Below are experts of layer 2 (counted from 0) of a mixture-of-experts language model. Rows are named gate (a neuron's input weights, with its number), up (a neuron's input weights, with its number) and show model dimensions 96-191. Each number is 128 + 24 x the weight over its row's rms, rounded and kept within 0 to 255. Numbers have three digits each.
Before each expert's rows: a language model's description of what the expert responds to. This comes from a sample of Wikipedia text that the model never trained on.

# expert 61
Description: Short letter pieces after a capital inside names and odd words, often syllables like ad, il, ar, such as Me-ad, Sh-il-pa, Back-st-reet.
gate0:150155137158131082140080101122128147135136193137138109116144125141122110104140155139129115099144129113114105135130104131138118132144111120154151085132116118149130132129126117148139115114108111156126089090135112121158147137118108083138146094107137137142107122152106138138132141154082168078
up0:144119120140107131129135098125115093117086143124116187105150142110175119102149143151147107149142130159137096104148122162119145155157120116152105130154094102137110134120104130134110101162109106142178114099136143139143114112110152124115127141167095103110115157120132107105079085124118155083
gate1:091137122140141117145113121119120165091168118167086110104099138084154133116095126154100143123147126135132124094132075144103106092096117138104110114164143148109135132144110127110110135125122111113112108120147107152089130166095087095114157142110119090149124166127118166157128120144145133130
up1:123173111120110121099104138128150110122155140138130160077134125109174146153098153116152127152167142123088100127127080124123144111100132153130091128130133132127117141116085108147132083127122130110107103164090124119088098160144115170089105109165148101154075138148137150157095117110087160141
gate2:120141119151140138097099125167150124163143158148126139103091107147133129135125136130094133134150122114138140123085133161146097112103149122124117146124127146123133117126115135142165109104154116167186157151129150125138170131136131105117088108109098115145099125119134139130118135088118099139
up2:097133136133144147112139103124152125057115138120144101114132135067133113124114153123117126133132178156124142124115146119126176170137101142119119121104084133146145122144067129132121152078101101137118184144180153125141091167110120157166142127110101090122105144099118148147139152133099106136
gate3:109145111158112115091097136161116173153120126136141129124140135113133086098128103093158094115096144098170105120123127133103119142147115114153152125116139127162128085080149132118135167103134117118158140153084120157142134108148156144168093159118135138123077130113089114102145113101126135128
up3:124109131144174170132135142098089110156117149094195116109128117125173131120136143146150115122108148118122119129108099151154129174132104103162119175133100094137111132157171114116113116090132102135146084098085107134158148149099136127106115137102158101119125100142077146120097096166121127169

# expert 36
Description: Digits and symbols inside technical identifiers, chemical formulas, database codes and coordinates, such as mol^−1, 28.81667°N, CAS numbers.
gate0:153151147123114124150114130115104130153122143192052170084176122166139169111149128088174168155155144150087128107142143100110066162160130153082100143118127091135116142149138157089173104135135102121116139152071154112108125114118110131144133176146109152139150093136174173135117107137081127127
up0:176103154137143113134158158136159106116144094109127118123133116144131129142131107132131112116156122122188154141111139126110134091123103126124103132140131166152134125125124116108149135111147147145117161109179152130125146129134098123112167153167121111094133148142092077157111113111152164174
gate1:159168127100073116131154122139119095122125118171125133135098139118111166102116153154147173138112117131114133116151127157110134110134117101125081149140127148158133160102129143131141103119109129082120132112125139166131072109143143111136148084092117085141096130089109116102116156133154103125
up1:136148127159118118109145156130147124130125122120115171134133108143117099129066155144128092097137171121148113174129156124125128132129084105112092151154077106131118129102134168150128137108142116156124097112149144102157133127177087121143132142128158100120105132143106153142144131135139112155
gate2:139144151135087182144125117177114155159098128095116152104143146123132111108122138159132113122109113147128119111110158200157138064117146140141086164140187141166123118140150100114134139138109086117150105123126104118140151131167126150128103100132122156101136082135143110150115144148085120135
up2:161165138144143139148149113130171140113164132090156145169113097179142128123103143157106150152121119113148092109132147157077125108108098100140113141129119174132136133116160110144132144134104140121120152119118114169084069138111102103120158131113158096154141133084160156142090154153115094105
gate3:132098110135167099128114115144151114116163099142135142098108140113114084156139105112112115182127117132160085161087116157150158136120135129122136100128096108141137176115130120075107115064127140131117152149106111119148124141133160098130126135152077093149186121135134096111136126112102127116
up3:140124128119143069124125124166106132126139150146133158092110168155156108165127149105106154131168106099108113136092139085099078120154161130128127130138120146131129155141093145119137123112146095161153112128143097156104140160123109152181108130133167107117126110137099113128094132112134155155

# expert 39
Description: Spaces and digits opening a number in measurements, ages, years and table cells, such as listed weight 214 lb, age of 101, 1948.
gate22:139141141126105159111137136133144122159124125115146094138103119107146135126130148127148110131134083136118138061086082114158103152150074134117129133129152157145142138147101110092128136090172172082120158135127110101133125141110108114149147131134088139157081163117130133149126179134075124052
up22:140130138104119124076152122158143130149148118091121135091112164153115157146103143110182107146170128083143150129126136150108129129129135165150079104149115126136164096148115158140130111131129112183148168071120135157097179124149123098130149170125073143177129186105117107117153095089129120127
gate23:096121149123182114118163121131122136112105096137089131153155115139154147120080134104086169148104112121109146151092099099129127118135144162114106144126165113134151170103174178129134130155124150165111122143120164143136127077136139170103156123143168150117117069127107096179147077092124132152
up23:166124111118152146075163151098161125128127102088167110121122141164134137128129156138147135106127104100133120090087123134124177111162121175139115093136114164152105122134099109101153132116128115157107138192138160143088108150134129090172182128144109105157134137170133084120091113128160166120
gate24:121090161131150094100136115121116125156134092179134106185144130083139096108100154136149071132108073158174147153141130111170060098139079129143142145122101120130101105131161092112087086101109143126139101119120111095085135146158173140140154124064120095159125142106145106121128112123118130140
up24:152131143160132088109151102131101069138141103161101104176105169106116103113143151175115108138105080129153123134126157122106052103132086119136124113113110110150140163131137144126082100136140140116131112119121137042088122167118141136145193125045133120135151159132078123128117106147108110118
gate25:147115095134132068167158084151137137124098091153145148132124128072150159149148144123123088130138093151113169141157120129109137136089116126159118149110138107089147125188121106120125114140123126199083137119077091118108082084148149136133087130139135103107124138130115116158106141065116144104
up25:131109146101118139126159099125143136123185155160148106123137138141099134128124130192140111111115152081161117119121116196126131160147108155151096141099092130145170106119090074105139117112117117135103133093128120119125101118157099145142144153174112152131131129129093136117123141124134168148